{
  "moe_layers": [1, 2, 3, 4, 5, 6, 7],
  "normalize_top_k": false,
  "routed_scale": 1.0,
  "lr_router": 0.00154,
  "head_dim": 32,
  "norm_place": "pre",
  "init_std_up": 0.0368,
  "lr": 0.00898
}
Below are experts of layer 3 (counted from 0) of a mixture-of-experts language model. Rows are named router (the router's row for the expert), gate (a neuron's input weights, with its number), up (a neuron's input weights, with its number), down (a neuron's output weights, with its number) and show model dimensions 0-191. Each number is 500 + 50 x the weight over its row's rms, rounded and kept within 0 to 999. Numbers have three digits each.
After each expert's rows: a language model's description of what the expert responds to. This comes from a sample of Wikipedia text that the model never trained on.

# expert 18
router:544532494436447395535440538528569544451524578541471467523473416531442514503421479506508544578489469499501523578464563484520579591514546500458442498545455481517612516534466538514483445470525473508493480435544390436513596496510560445552495485432497437459570506465622357529526535537474427501441526506586568486594533509416510493446509420502510632458511451567505525513518581481352527480499530453421491554485485467524453523561526531496544443449496539448515526450513609477487587479424478467464434412517494453513534433466502516504521488501546598486498528547511459442396556442548410486
gate2:386471490555523589512520524495527569492487554428501377498564509530528558551377537568567428519555515605516565476608536529449536466471529427532522565526442533507470438448494564535462557536580436494461412515493535427465497533541474476486503472480503445473503453400462442507444589464492462504592491467490463523559517552453443494482537454423488511466477485386527503448532405605430561509578440527541481460453448502559509453523360602435574556479563490521451470461484399580524479561449448464485521544491522493602577466487485501481494456590482519579489463464477527440488451457478495502
up2:597539497453480472518429459511442430509503495533484501531482478532488519417570600497460466426467546423483491531509570407548509401477446542427475443625498476543542564495488511413502505480514602464500537592492479469512522446398471409527456501405508555541497461508463460528484501517475480496520468529477453536406460542552543522529509518518586411597434435539489463466466513522502448589490455490440515494427491531532466530496613497565440473554496475535535499494430589409509468470487408559605443432467422472384486552565530541524480593467482619464435525622460501556534510528526563460
down2:531469516403511437521514540388559467516558556522400507502563477535542564503503483539477424490529489418515525482493451506436616495456415489529500481491479496521457514548497502421472455523483421460523473493518543492562480479629470518610441503413441511532449435512519491490464518482551482559497524436490546534498530472577569536433477577518483478462501536454498520577393510554584493573564491532532620451528572412532533529555564537443488479525502448496459533454456501448345500527488503607512582471525534391542508579491516491442566499573405584504442493621534548518478617482523581518
Description: Leading year digits. First digit of years and numbers, usually 1 or 2 in 1989 or 2002, plus first bytes of Greek and Thai characters.

# expert 11
router:585550457427447443526535486473551540499552522528438500559474521528416520509418500502608436545531489502490520573427611531476607515569630410446493488517461426543578499617535514516517450527536467501503424436600467475591541503529542470550415447482515493464550532523569528495488541438511493571439409448539553515600537523462474541526508510444549522520422516472558519563514574549402551541485559463495440533562507483544491545517462573591460464486544533494481499362554575494475520485517580474477475401547499487442524397421482507499516469535497548478480567532583447504517531530599502430
gate1:454433632416492443464504473524472441597512472524459541440632494483521525502438530488438504478554486496472522545446424507523516550539576426535494491437546550545554565520407474500501446435510497496491486482409551539512517475516415453533484562600478428474490575428588513510457533504493500478554536530544428558569489488440539441436448464605441544511513601535480500524528498520527519570490549464494532503549372478458461430381429460512512410516430442539477586569536482497449453430516530542595587523473520537442549435430457491433608491527456521464510406540524511390543545527519479486
up1:407477504586503485439445417519511442502473458494521592389552507542459521404439572557461463483512524528437508468450489520572542501491453540447552421451520586543416443602555489562565464488388541435520430529392464532500404429541485465480471514369461478455482504450566557506484576444545547456502541507580457530569475530487471498582533435519551431531496543580504511483467560457478443518489503550549564547544417477538526479474517528534525502485382439538507596481477418478552533395388453535533513527493524504475518450508461530437517493576419527539511387478495425457454450476526534537
down1:543488556456541604478577434472523537485409533493564421502416485533448409471454511523554460469517519531558412588493583534535497457494589508585524554475461438572449559364648499368421503490532566501478510480549513488474546538475444467525559433549521533540517447501503524420516451441461475481490481506495447520478501544557479480415484580563500476561445465513491516568522472453415566537466440503509498411570473495482500561554426588437624424449536479570589521505555546440570523676514486455497542513534510472521490499480490502451508512479497509474502509456522506571447518520413491471
Description: Opening brackets and colons. Opening parentheses, quotes and colons in infobox and list fields, such as (age 42), Died: 1852, film (1948).

# expert 7
router:496541493422435478552527503500521531387530552487430389564470479483515571409425467558584543587479440493484474566459578478491621491606603474462420522508404446493496556550467561506448477508550473483446436459440478498510544543509521456574494497417530414503498513502525522588454608447496493527455403456496599442565567500472459540509498448548581454547479437529519565537529570498446442466520457372438446551462552511490486524471496527537480450414521518459453415415483557525551588469477505416513516475564575438517531477377544530533468473512500504499561493558438436510495503490500466456
gate1:532530583462537508567511516502534497511504564566560471518501521566426507394470452487455391501489523502456525402434492494503436565497586518397529491513361528425475445637558509550449496430493484454448470529540534498454442499537444525511577516550550585490504534514446475547455548549495475505478457497584559453440509463516503490538481493499435571526603502471471459530462431399456409394405545551493509462522528528404614516502543430416462540479500537553508586493534442477466462563506426515485383429440559511490411509542560564433575515485425531510517506460516515469500429494554535573
up1:529464444562493566487492556463414533525494522485463463458462597451461532488508422404411512442427618485489585428473493520533561387485509503534462547503504552479548446516579470462547479557437528468480513479474554521449448525436569457515535519457490492484472601516439443493468533532481435433511431438508570413524562517508560513535490373602541507546566431556476525477478520491467495506484416477499558658546522455424481473438603507467501490484540404556439480422488439461490408498498453546405411531486477521492556484378551475518448424500481451478449559448505518515534498585525593517
down1:492544426517477457399520516495489539525503519447530484477520430459624513543595562518542488501439518410412531585506533494458521430418522485593475431452627449549518456460456428549499512498494585478560550536472534499568488502460574498534565508483510494491449544411465479486579524455488424474549467449444421608585459537543439483467520478480544458438367504530487511511464470613507529595595498452497529579511438503589461498488432472503469428451480467435478406559552440544445460437442438514496512556553473561529501517407465495516509433423502426510427532502553446458466508387485473503
Description: Clause boundaries. Commas closing introductory phrases, such as At this time, and relative or subordinate words such as that, which, who, because.

# expert 9
router:523545426429480397556530432486451550488561506463441443524461510452497511486434500486498543578477473496475529573471527467534593511514547490448462509526429432526497523484484439514571497470556430521416391482489516406567527562522579514466441588424503432478531514512612455584416577518482417547461461413543552523661601540471492545467548429520543500530485459500591436511558575558386564474509507424472523605476535470504510493541503503556559536413487512442482482446476637493496507461457487455549542517522549478528563528476534582491477441521516550447491529541542496530412541450534413476
gate2:519531437506559453542558476551559440478447522415472488477430485467443574518448458491479504507398372469443447587443438529375511462539549463554462426449481497531454533533536494576501498572497403434473536567467478420523529533520433515453526522473481472535552547414484539487497487415534456458447439596524505487537434512523538471500513526453504444528464594442501484434465481465505431395432516394496463475457524516512427530528517586514394519486585426556537465543483514556493591421548565500403492592437596483472429447516478551473501462460497426519546514622519583515506441501530495580
up2:422538560500451548487425617457534426433579511508540538498559464470583487474491477565472457473526502585514526460562553442570487488551424552457455480615530482539578449508539425488465474466574500405503515505443486495553518534395561406510444448537498499498422428610543516491524589539474537457505424535520563463485504381558450486545455467517442478498531542530589601569484475545512492551576581493493563506538553533446488533527491513523532470511543572515444541447502537525478431569523514501439513406471360439486564514417410563465439497474435513526393518445555511469489493591504519465
down2:473512437539414492590492566562490428441425471522463495509543538508484445558555387540545432515448464463431446626540482457428458454502477392550469487529419483480419587579513563447384548551494575482529575464546434528504540540397481446576458492502542514494460529456440513457476525428524445544517447476511521449508545540475489503492490564545528452491537486381548447501490460488555472509563468447603484441505540503515478513558506515447455415400555544490482512561505521562477491543566365495515404521428591509421523505433518553524504436423553527468581552492513412502534580511445502498
Description: Space before numbers. Bare space tokens before years or numbers, after month names such as In February 2022, and in empty table cells.

# expert 5
router:626508520522407436500507498564482552437530544548455415450451484460526600481414478488487491550521502457397480532478544438519558477523567448415507462518465458505522521505524502471529507534521512557406495485506446456540560510535607414565461444491484454532522553519530434540487609500431440546422506540519456537633523483418456577524555462464626502509513386536582449549548562567464551463529465530398478561530518580541499540570492551527490422406535550541455441503477571565485593441491513513442438488506513456487491490418449564551497471506474495478503597561486405504499538437502527409
gate2:539516524546434519554536548507600425499550522530417497500537442427519524594423387492522461456568491484503475446490558456505581600489547461481503498489461505557491530554611460525553535557555467515495539499549473438540619454520506537412405447571527455526500522507565637509476541535558441546458552530526529501486487524477538530504467581538521501543500486534561531547579534525541473512583544473558459434417474640506511546489476470417579435459576570503451515512549485508542470521474460507540446487525445531430471541550502504544460485614552508518497351619570495552492413562520565449
up2:371596536418517510493415443471418507461497512613513486547574605532498483429516653444536480518463483451454468532478395511549465422514526486513541463482564497498478474460489520455529432489432507492468453510495531572432510482573510391521543495494499543469534469466475413437510557455459566472539430473520471496532469479452423477467466553481519469553507495505466545501440509493463527504508508573459562626571450446509437473499504484569401487483465451505585428472430483456585394464439381504466526463497529441546513443517479492492459539460383534529437609369496504544432568466490535455
down2:532504438433511576437482459491486401483519566500427524415582407416480477494535456450479490456419509502426523614476441560488473493489481560533547464440509556525466516517566564509409558509494453414476505461497471371576528574450485502495487543485552498417511619519519524476495472505380456484534464446462524526409597513449555453551493404422506482459515508561426531503490468541483461472502521466644498511425612552553557484532406540554500528548456511507460441493444491526395477509543495477465553525591577460466545486419549482529487474468502509470507405499444424548523403571472534536
Description: Table cell separators. Pipe separators that open or divide table rows and cells, plus list dashes, in sports, census and results tables.

# expert 8
router:542541462509459486538507490416598523472531486475497486516514501589412586437475357549560527545495431568484530478496543378524523427520544426340454528542554444568530479502530527502542428478583483520468443425538434461479552506416479441508456543522570475525502542501460446501455533552505416485533413473517587470589526528456530568446574405448608550429512488560616570495531545574475573466545538491469509512603497499575455506626499572541559494498439508471576508448527538543531514460450489483524453520502550446418518485429472566506486506478450559532543554521491452479478534505554489463
gate2:562381609451546588458513499489510444521534478445516518468540439565504575578505417528536431514483492460554398502556504589482478570464477521496522543457568539521498487583478568509526489456490589422495428497501363511503590467549507428524332416556443503449497503509548543494410444442453526588489448546481396513555477521463467515443382485457589502552487550491447497442553535522477518489470549524428453478534477477514499444555507557482504521470523525493509479414517479595536516542522479512533434551379476443526416425486525499502484485471474581487471432476389512472438449433478523435
up2:557541495518484452545519410497494505514529511502524509515490609375456475489515592406484573450445532535585644464497515443467436478599506495491451464549518440471476518530466446443421491503523435568510619506544606421613510546486460482484481539502470435526499515469431488524590558550573509413540525430507589505473489484548480511458548436458408491412517493493513445492540503458517583554494440487606495553548519482462477495576458527531463568474489574407437513562495557532485444500425404474497550503558548575441593501443500515470595467412504508502517599453515459449505539528514426451
down2:480567417591479478494616472568463508525540461453453483493499466428463513518476479518455469509437476546465493507506556466406472540498496508480518493548468474507543543444447525529471568463494453514534512469498450505523542547543466598528424626543546531561536441467491435502435413502569559530500455452397451480546471483480598491472465498542541587515500522503477626498507519557451601536534599482560528532503507636464523464481497469552441514483378410604561497481486471466523472614557551515513515405504438600462514478471451536377519453586509479495523573528411485557602500522394510444
Description: Units and census stats. Measurement units and demographic wording in census and geography text, such as sq mi, ft, km, age, and table separator rows.

# expert 22
router:588472475479438402612478462417549494474506488488460464551474467527477525517466369460545482516437473505489475458404509439494470544549570521451475526514528406554551524522521506498608432493517464439503532480492457478601575504476498454551345450432536483504507539435475482559466514447475402475473493500532529535501497545470506462457501451535563619463502464580522498533577516496505558544444452521428546564522523430591465521575494529460563435452515555520564535420457534543496642438462455489599460508564509523347516488465471521514404456515504576485581484574542534427440530532525442489
gate1:505489667444450497457555510466523523577480522578552553538551571555520440558515508402565558538494506460429492597534571537529463475433524454455455461580491488547529492416494459452478515539503572510492532500477520454415499599529508436525556521496541503458534506487536502394516464529493564544530524417447482533505485515496502397489551476552432478419597486412449577487554436537469499514410542534514572432506551405457526565473514520519513535597560394466495484448444557469499570536457603439517422553484427526515471614465476521458522476576461568422486515608503564554516424472478498550
up1:470479528516517489547605561477570530588460474534527522563522490487476373549419506431441486495471534428499497509548555470582569514480478565469562531482512543505491494470535384540448513517508539538397473476449502502537565427467389474503541521466523482519509517467484480494504443470554548550475587558404470540450465462476453521516539514588548484408569530520505528449516512555454506439453563545442466538524507483493484495431602392450512477617427484499510521514403536492530659450423492447551535551420425548645534537486522572542550400599506492524491617498538455542497479471521476535
down1:554595503458497441468515487431513578564465593503539490551552495538507529536525447493548535526573610499520523478576499513463519443474554568502456476547478479467511511470484388558518463552523447524489493577477469531459580453456484523447479441535492499480484541439581406460537424513515511508523596614559559516542499478545441512474552473429485547408501486565491502504492350469504477465314466535575525479593525495550524483490576414461524419525538447488449576575403523510454487496435548546501510526584440440452465495560530485504585485540541512459536563528541397416548424444589460492
Description: Music chart titles. Words in song titles and music chart names, such as Billboard Hot 100, Albums, Country, Love, You.

# expert 6
router:564485453406452411545480467481548599489571558557476494507471449557477551440488422451578501499476454528436537549460527442498480513571606455433438486531500474461551510517482471492528345488547477461448486519531405430517539518432562485525403523420513472466581605494617501535448554496492484555395465453504484495559547550431513557440518506493522584468450394529530503532490510475439513428510501500451514541516570497547397535513515581546515504454442559507554508465460528465498560495407567526504453418532505475460530438512579571524422470551480605517530561600496430471399491441542504438
gate0:458532575510518450385606477553526611454540480475556491498496481408509579485560511457470487469417558476551489494495469511536514546615511491534444466457430559437458476514547530429522437493507513423382591535399455497526468561478527570428435582409484503574491539511569397522483483512406502524476399429479460523501520580408497512456484567493480509515496526558501604486508527472477410411598460491487531527441468446464448437445513587537557519405380545459523497474534520458462509543550453478489509526464489513462531560511439527502393501521547496503546541460599569504514452539521409480
up0:488489522532445491438538519476595525430574435459603504509545515508545478551478466499510456474491573529567470458420616569505462502548472435588445533545477525511473515557636456474487444572435534453444538491521561536472422516457514458536516544532518402553591506407520546441488505553525413478490460507603483493541477477533508542460476509516522361429390454445498532552518391414520547506621471458581554512486526516465480400467448489510502554486535521516406521444547571396534525523397475563542471529481479519422582497493527491502471558485460534482527532447504459392546451468577480451
down0:622443486498458525507558538608485552573453475539493468496558524456615411484404547503559508529515613471466507550532566482498529507407482579572515558456442461428452448516443503554491439402460477538594467581518566507447433509513414623473486465458475494422502462557417478461443531559493426490475565453493646475554588501483477483558508460492541472517531538432451457482415528505507495498476506413510525474470555469521417414452489518427449470501542432496512429429428518541418490501418483520485538482452426521438469607495516480530517461565502514498508494582460575568545455455529522538
Description: Foreign name word-pieces. Middle and final pieces of foreign personal, place and species names, e.g. Figuero-a, Singh, Kumar, -ensis, Thai script.

# expert 13
router:593532362437451493570557449478540510449517531539470405512511437549461529474469464477564561590452467543476493602502522469464537556565551459398453511560477493537551570542452474476577437523483487472478494448487502449465582490453579489532464485456509498479537612446512467557410547532477420523508438502504548528536473565418530587430502503484553583504461421527515486518545523536435540462507458543451473539529491453566403517489545526526493505504422510490579429400495588505417608478467526454592485467551516532460561417428596568582378458454506551452488498558485489525462544464514454407
gate2:475468508479500533519473562537445450502491428496369480495418476538435537451523487521562508582450501511535392487504467539486433453482460464429494591431532431495496599472538467489476504522440584529458492588519545429500561535534520428469464549457556487450456453519536466448441450478509461509570469529516420511481503497450506445433424453418501544466485534650424580522526469578424391523484522548473557602548587407379546510524468512529496507473432478507433547568527406512470480460583584505476543477472565480490493537456415432589428459400504575514499482552538510503448484467476597516
up2:551444559549526485548510518569571495519411544489536482409459428524589600470621472473563460496504421402570387526567529513561559519536467442494580560526421421472454536509580459479522562496542566425498536550570523571513452625524472502520447544442610440555474565452508529446447387525541441478546460619542408523559551511623460435479507494522474506469416492577462504417443529517480476528487546520481501505500488452464521509464478489500475519463499425542379459508517492514557567501474581554500428567522450550482522562458470534477481474491430507486568537508543485487412488500536504484
down2:540440510464460577484540509550473565552401571503515399522434455482440572521600506477572475512570440427553446452546473589517574504516503495470601549509440444516533505581497436473588530522491500484449482525485571503465488487536586430356522498475509451533475482426560549366521427524514602448501491473532536478485526520442445466557504475480457483487489422552487495499549545482466542498535577379553490497553573478507544509527538531440507533445456455526428473470455426483538449451625468497494537418487524487546478519517456565493442542471387361530520445585544482576535506590465523562
Description: Verb-initial pieces, table cells. First pieces of split verbs in narrative, such as p-inned, fl-ashes, conf-ided, and pipes and headers in sports tables.

# expert 21
router:582537501453449492548531483496570500393552514522433521505479481592427578439438417484532490508461446502481538558453523406529559571548509432402501495514513437491507526524511504518510491518556438443433524429477475443517571461441578478583425520490586516466472634467546481601476537473470478493500509527581523509616514501474516520447501436435582611398492407570572479509583566472397601474495510433484493546559525515520490507522537562551526459429467538504577489503493515460482528462395565466596436503519481454412461441460519580514422437496523559495562588513513450459489539460533484448
gate2:480435478560498479530511405492484533531610457493520526548514473450462504535505513565487506506486450447662418516479467474407552572480568454503487539504471452453561456463546475501512501521540538538398545468460405431516431513420517536478512576470577451583569467623515562518534575487587590518434597454529402478457546574507498494520546517612530478458478488474479587476448544425550554437500416393473388505472523472508452478532501487500431493598557537565505508543511512459610569480529491527534524542374438464496487569425467496572511528512465546491450542523519540508509521516543453428
up2:511481534479469511419512643510519471520522527472455546480485460539582512492393487533537477552510467469562474454485442524537526492508517473508486506515567441487522407510474475486502482432484521486491570549522427383503540591541665588457586492448487487532534467513433464556506498513381429519506407482400474513469517425589556506488495495514469487539491511406502419461420522596633480503462481510453524602494513432492511457522447481520438476517479475559594464513470391355504462527411542478438447492444510487524469439448504477400475493555490519601505447501539509474422448584463430528
down2:491472594409480580526473441519520547488531461547479474528430531429552508533461466521521523414391508542546456337511533439473510509513540462422542441546479580462460504516511498451519464489527547501507464483553515495507456496478496475456444481482452507428539454509499451540614542529579443458456473537522365575498482508464321570541484537533404484492427425452514604521416462531537384340553445476537513483553504425562551508552485472465540540456561546473542512460436520432456478498481446535440503465495479520506402423494465501537434492550513448440489512489461505443590456483532464439
Description: Abbreviations and foreign pieces. Mid-word pieces of capitalized abbreviations and non-English names, such as VfB, Vlakplaas, Cmdt, Sqn, Straße.

# expert 20
router:535466506527423497574535480503552552501560527512450510524532491566438540479460456438505466527493366526511617619447537397510564559587553475459479480513523538544553499560526539475506398488611532473451436411562449489507512533354484525583454543453522475477558485438483476435493477538469454485457460503546560428599567522517517477417511481478565552491482479523541543510492514661516477517502515468394469513513499486519494473575505562551498460539389524524492523431542607527483517434510562450474491465481488452431553403383528548534483480486448618533459593540491479469492497452554464451
gate3:475474493508543564486593512469481420493439477528501399495491453459544510528650462499509504509595447525426469466533524425466449431478518561520487567509568464531512494555436432461490607480479547507549515471510577475414500472411480464506511526495632495474666470499522461444490461536488451549545468491469534517527520479560428550623513465508628529522546445512464459524514493545495513547522475479474478431529541502656429510435497456508547421434406584454409442511557571515526481504556488495509449428528457551473538438464505536519567419580481450501502503499441413563603498493514509569
up3:464492502494503456475471530517575519424527525490480510450456503497488508605522512591569449509466602532508471462393430472514464468516459549526437520506534430424388467529545521361591440587455540404488507585537446522515555475480606499558482565449437527479542604517470609447492545500489453513542471441447468478489482446468596513526513637517480533461556524459479555451480492468494505480361436493553493528553557497495491478570546458416564517563571469545490531551476515471494471549587486460569531466455571468406450580545412456439537535466505492420519516485591562531528432547541494454
down3:469424466540446504471461507446566452527455466507560475543531420465491500467518479532558524583441505456431496565508423464516554565439438562448506579520497414513471500542531415491474550504407506415571440547509467518603505626447452563475462554539530559555482512524447507450481561495556516471517497422556464528542535446493509499437548528507537440412520433555466493388475502438484491471551470556506431560480458426547459509535454584523543445448530413437472491576616451549510565542533508369498506457546473502533503438478526534414462535409410582459542502597548490607415580508493505453
Description: Coordinates and table numbers. Digits and spaces in geographic coordinates, score tables and numeric columns, plus asteroid discovery credits like MPC, LINEAR, Spacewatch.

# expert 10
router:497544471444484453598496494451567555460509552495507423566538521543509503468463486515627532541458477474432482527415490451501542571550559491392460473506441447586535546522503597499574395559568487547446473520557469449518545521526535500467392550479497417451519510454528444534530537577477446480542467435483519526531507581424595509479522413441542525441487474577557511597541510534439582441544487447454529453510523440582514593636499535542561482395429492500580492450481586522513494466414527462562433497512465522472495518483484595543440459566508534514477561597508463516448506492600468431
gate2:431494520495559527461564463558526517462534460503524481566452560494521393566479377600460535554402461396500552487514550393469587508490553551478497582486609483444503417489519492507599521444602416562519472442569487518458512555350525559504561561494536462461501544518580485428394537507539417491524582490452519506519494503476532507498581540530516443493536511517549497514530559503497589476556410497556428449429482446598488507478467464527522487590496520513445467472470462502496445526481491447502567460537472494488565509567488515486500561556538530524492531471488512630556564423608490404
up2:553461392430475444486459549398564461458572417427503535573545532512525535411438507480514454488505503594479516521466521561529412501496457525499577584469432524503484521472465533491564534521468532450497553520491571513562520414507459493498505414408513567603475465489498470523545412490485540474508605506433430437427499421543615515476445560528462489435501424529467508484492446502523515523450597485525523637582495521476501516488524530459426602428483502498460441502382587404491554459426556510575471478437535509499524498512453493430496587499470467555445459500537564494515408498384569510
down2:523544455495458516511579430479425519487559529475474486491486409427485505446574488540540469473434584446490493448545455624552535488520442470501588481404443464529526457572412517542418496523528496442548554508511483509431484445470566502563476459551478470435561557435521590524472494485450495420520462475491489447547458563488539527459514551496473560429547479525501512489494454517410535441467620442536565575566431445524488448524551500555483457486450457514442468453555496506505495543479518563508450506546511404480458537430332491566618414451532617423499436536571429429456420530413519525
Description: Mid-word pieces and bytes. Inner pieces of ordinary English words and raw UTF-8 byte fragments, e.g. dis-g-usting, ob-it-uary, comb-in-ational.

# expert 0
router:552518523436456368546489529474611579475524537558501478535457454554411505440468422504514515569488483571469636529449550484485473507549500477477396403502494473496527545527482537415525474494526453514441449412496402415536560524522540475549494496477528495517532530481532406546461537439460513538512477490478530481511488517359498561468534456414508603498439406603526454541548499544480572485525488497454519576549479492523395488481515565558554448454445578445526530472506490474524519459420476482510464451570519421407542398448492556468435483545541593419544583509622486475483503421547489486
gate2:490434473554550484526503452511509582453441496497503531545494523461478586540455438497458514513371515432498576445472564522417413618514439483580513461527449467555463480540564587512515512483536530558479553406416452485483556454481522509406545465572499518665416580540430473513557494473616524556439481467498486407492480503471513503478499570469525508433436528556492518554516513513459495540598553517549483549451488434467562522406488516525540455531392482564548532568538461448539467516410563536457633541469585551497473476483464489484423505518402472499513545551569554486455532406504460496
up2:533482496524546496465433472512464518549501576517506457447493488462558540552497557493535584549467438514495443497413541591457431398558518529568456473511448470509623433476400553501493480604555530556509412560425417477498442478503497578472593440467437474472516465481529463566499470490486587550431495543514538386502581473551478563435462536580475468484478521483546415475433507467475467464433449509480558516497500527519654459512444478343508449558447612407511456437506551437455559505502511466508549574496467543592454432486474533559507491539549620546490529527499523498518532493526447549
down2:530479585542514538589528474458529520482459540561492532401511382493489431480482488467501530559503481438440536552455540524517452486525508540481451479538443422571533403452572525506479373535447591460421575481517486496525458465464434546586438463469416451472593503497478424550495501441537409475509464525471470524499471463516447508491416534584502480576425523402480504570588445449541474521494545534559453558501415524467517532428490517490543493493541373597558585496508478541503583506449578496420510501442499563568492474471480448470484578558435462491613579474436572439579495505570475429
Description: Sports medal records. Tokens inside sports results tables and medal boxes, such as Olympic, Championships, third place, metres, and country codes like NED, GER.

# expert 1
router:463554464490441443594492484477516517504604487514513494552545551542524548441449434523585561565532492536477475525526495364432541521575458522510440470551439398528457515518499500539499404459527492502463373445494401483508519511476477486505385543445504497506541517457525384517437501547430497541498403510517569476541530504439535635397498434519547551448494432529558492572559520548403570444475503440496513583486530468556537554561442570492508515412367520471504438435544496494511590473401599433529523449521558493478483511502511498479430472496529529444459521553536493513504515450619454475
gate6:532492627482535561533574514430520523450559474508443591529478569597468512478462458536473505496474395530419554455486585518554455514542421568463559486478633508472559471584467531529446564533533510458577482545529499431499521483552558486542413564507511526421533451585482572533479552579550553527521423515476481476543445589542493571541551459565563516496518484495621494393485569514535591515459555488420545448512490488435443514510442514544501539420555451508523476605440575470555529509472398542491558511492539571492387519480460534577481468477552522418499510506474463539471479517468385469
up6:472478475471485415461558483549526430475528521492484569494506498486504504403573493520430452496568495457440501414412477498439511450500552461608532417537461561506449557432524477511466536451393460437436505549442427452564513491482539486530562469495490540481547538493562419486547535484496597568423374422412436525565474535530546459458427485458470511558568540469505462436570391536588445481512560459511458409462528522491498487509589495441446471462478537530436434478529410442587504543474455493442551520510476547553484354480499504497500428450462518506540483476485631510477476460482586378
down6:463581514553449481517571479544523531511490602500602542442556568447495439499523484496543527548502582450534470523478547519478474450537571493448617554596536479476512551529519527462537485502398524556545498527431460509417457502515488477503471451498484487548484550516544432499615458464507558520527401503403482425440429540426509392528376522519534486496528474530428448480449447499516422459530436456504561502443455504504612536476505559544506461426514575508472455479526567548527444537469620503610433523484497475467632487546476505440500523442507437508441460575662471425451453499528543527
Description: Adjectives and word-middles. Descriptive adjectives after a, is, are, and middle or end pieces of split verbs, such as large, similar, impl-ant-ation, allev-iating.

# expert 16
router:537579481421492365523443444489560537556592515549463462554503550545451542480478494421490503491451502465496487541451500453530580513593601470492506460497463452509412466439490461545604449597575508545503521464561506566523468587515614482547522484473512491468562509483549482506445461485561416497469504516501545453565578542389465533452508498409578615445538467603510427515492540468445616394446459481491493577551557489601539568570512588547519410450374479461476505422519542557439586448531533490492526499522466477453432513494520523502505472494506520517562518587494436507489516469519488488
gate2:578580454463524466454522489547521520449459433558538506550465576498458490519453475569553475519441568448486399641433424549582523499461570509452438581475402444561523526453493462563451499565569525497436550411621490520564543520536525484469544547549492575522549510430488571534465498475455476482537482458564567589509458508458589490570478501473500519403489553504551572547444516437555538543471504613503400528529458504437421428438497374580504462472555479467519452578475464508450445435491493526424518520466529535398483451440478523541491507436547507458489474497503490520529424537553488397
up2:610420518586464513444468589502456428540446510586463451443542438486503450526565604471474580450524508498500504450461575539443545455442514556522528425456549560461505503490514487523491496397499448401540441577400474617494475522545479396582478517486551523485500452478482475475476584468471504470461424556463512429463554549524502515509487493437473476591450528477497485421521408511487480486493566482446586561505441575521462547601505440479555566436475451534444470475505523565525544518381538444461467511598498499579509588489565460445455464594435567571505493558442495561427459429509460526
down2:482515512427508462544443518469464498478423554526456529523516489495503541407606509564543478482546466453563519573491500500520492475409458484570511466443496554443538535491482448570455482415561508501451492537494499560577487506432575526488439593481508439476493593371534430559468467518423430512532469491462514429543488476508525461591502522465503495523359576498474555414578417512500434449534516457446457447574488562435438499571507457502599584531519539528508390513515481526456446427520509459478475380648458608452499542530508556566462456541448602557462460536441519485539493540563513448
Description: Line breaks and headings. Line breaks, sentence-final periods and == heading markers at paragraph and section boundaries in articles.

# expert 12
router:586521468405441443503488522441528574465525574511412427578479481519522487469391476483530465560512388507467487533462513453548548514573600498456474470546498455486510462555479612445534431493473508537378497512544467384576517498489528484575468558424586546471566515525558460599543542476488445632475437519593469443508544597506475518436554445512524545508415487481463503571512516477446539452509506453371532545528536463549514542568526480526526422391488519504457507410498589501502516428470504491479529458503546493432489443406519541518451478517534516411490473579467432459537551490561498408
gate1:560464462482491431482501436407517517470498498576486473489460559491463533432528447526476551456522423419518511515404513451531535436573473462498534442469570359526555426481515532450347513433417503402469530544532521525520482514501558538482401496475450508471489510500542555527470473535503479401491504552510602545469520540514554420468509432598607400563467503422559563512473498464420574469475541522413468452483455486460502512504514532486505479518492448490451453559529497551534502527635569512426508698544532440552572521474482457506493567553466568478568482462591456476497503529476508522
up1:485478588581498523531581584555552515553524516420501458471496457468532512556486394557469440493555416530412475510478488456438530499509581489568522526454540505486518443517488512487583477519469465510476493421477527536501491455519472428435593452496468446529547633586451489472525515491566567540471458474480565509502505534445459407574482545523511551530539622528401573518544530528554412487494597568556476512599469521526479499551507506502499414413437417495480501459473426525486541591507475491475480360502436627474546553395503457565462500489415480419549471444457523409549449532540522550
down1:479558515501498535532550513597470554469463565389481543492475467503537538565476537433511552587497471500549471503523446514486466521415600499540482513444412461468492551451404468524506425472570496525486478511482440478358613460522525541545483432512454541541539466384455570576597501458496433468469508493481496569494419529466523558678463456478528550441447447529488386570557532507556477480488521574573480445554491571467503453483478493473538515470497497531559496502508526518483497612544476483508453517490489635433511560547409520497444407435442552597484610491479422485460501484474490541
Description: Prepositions after verbs. Prepositions following verbs or nouns, such as as, for, by, from, after, during, in known as, served as, hunted for.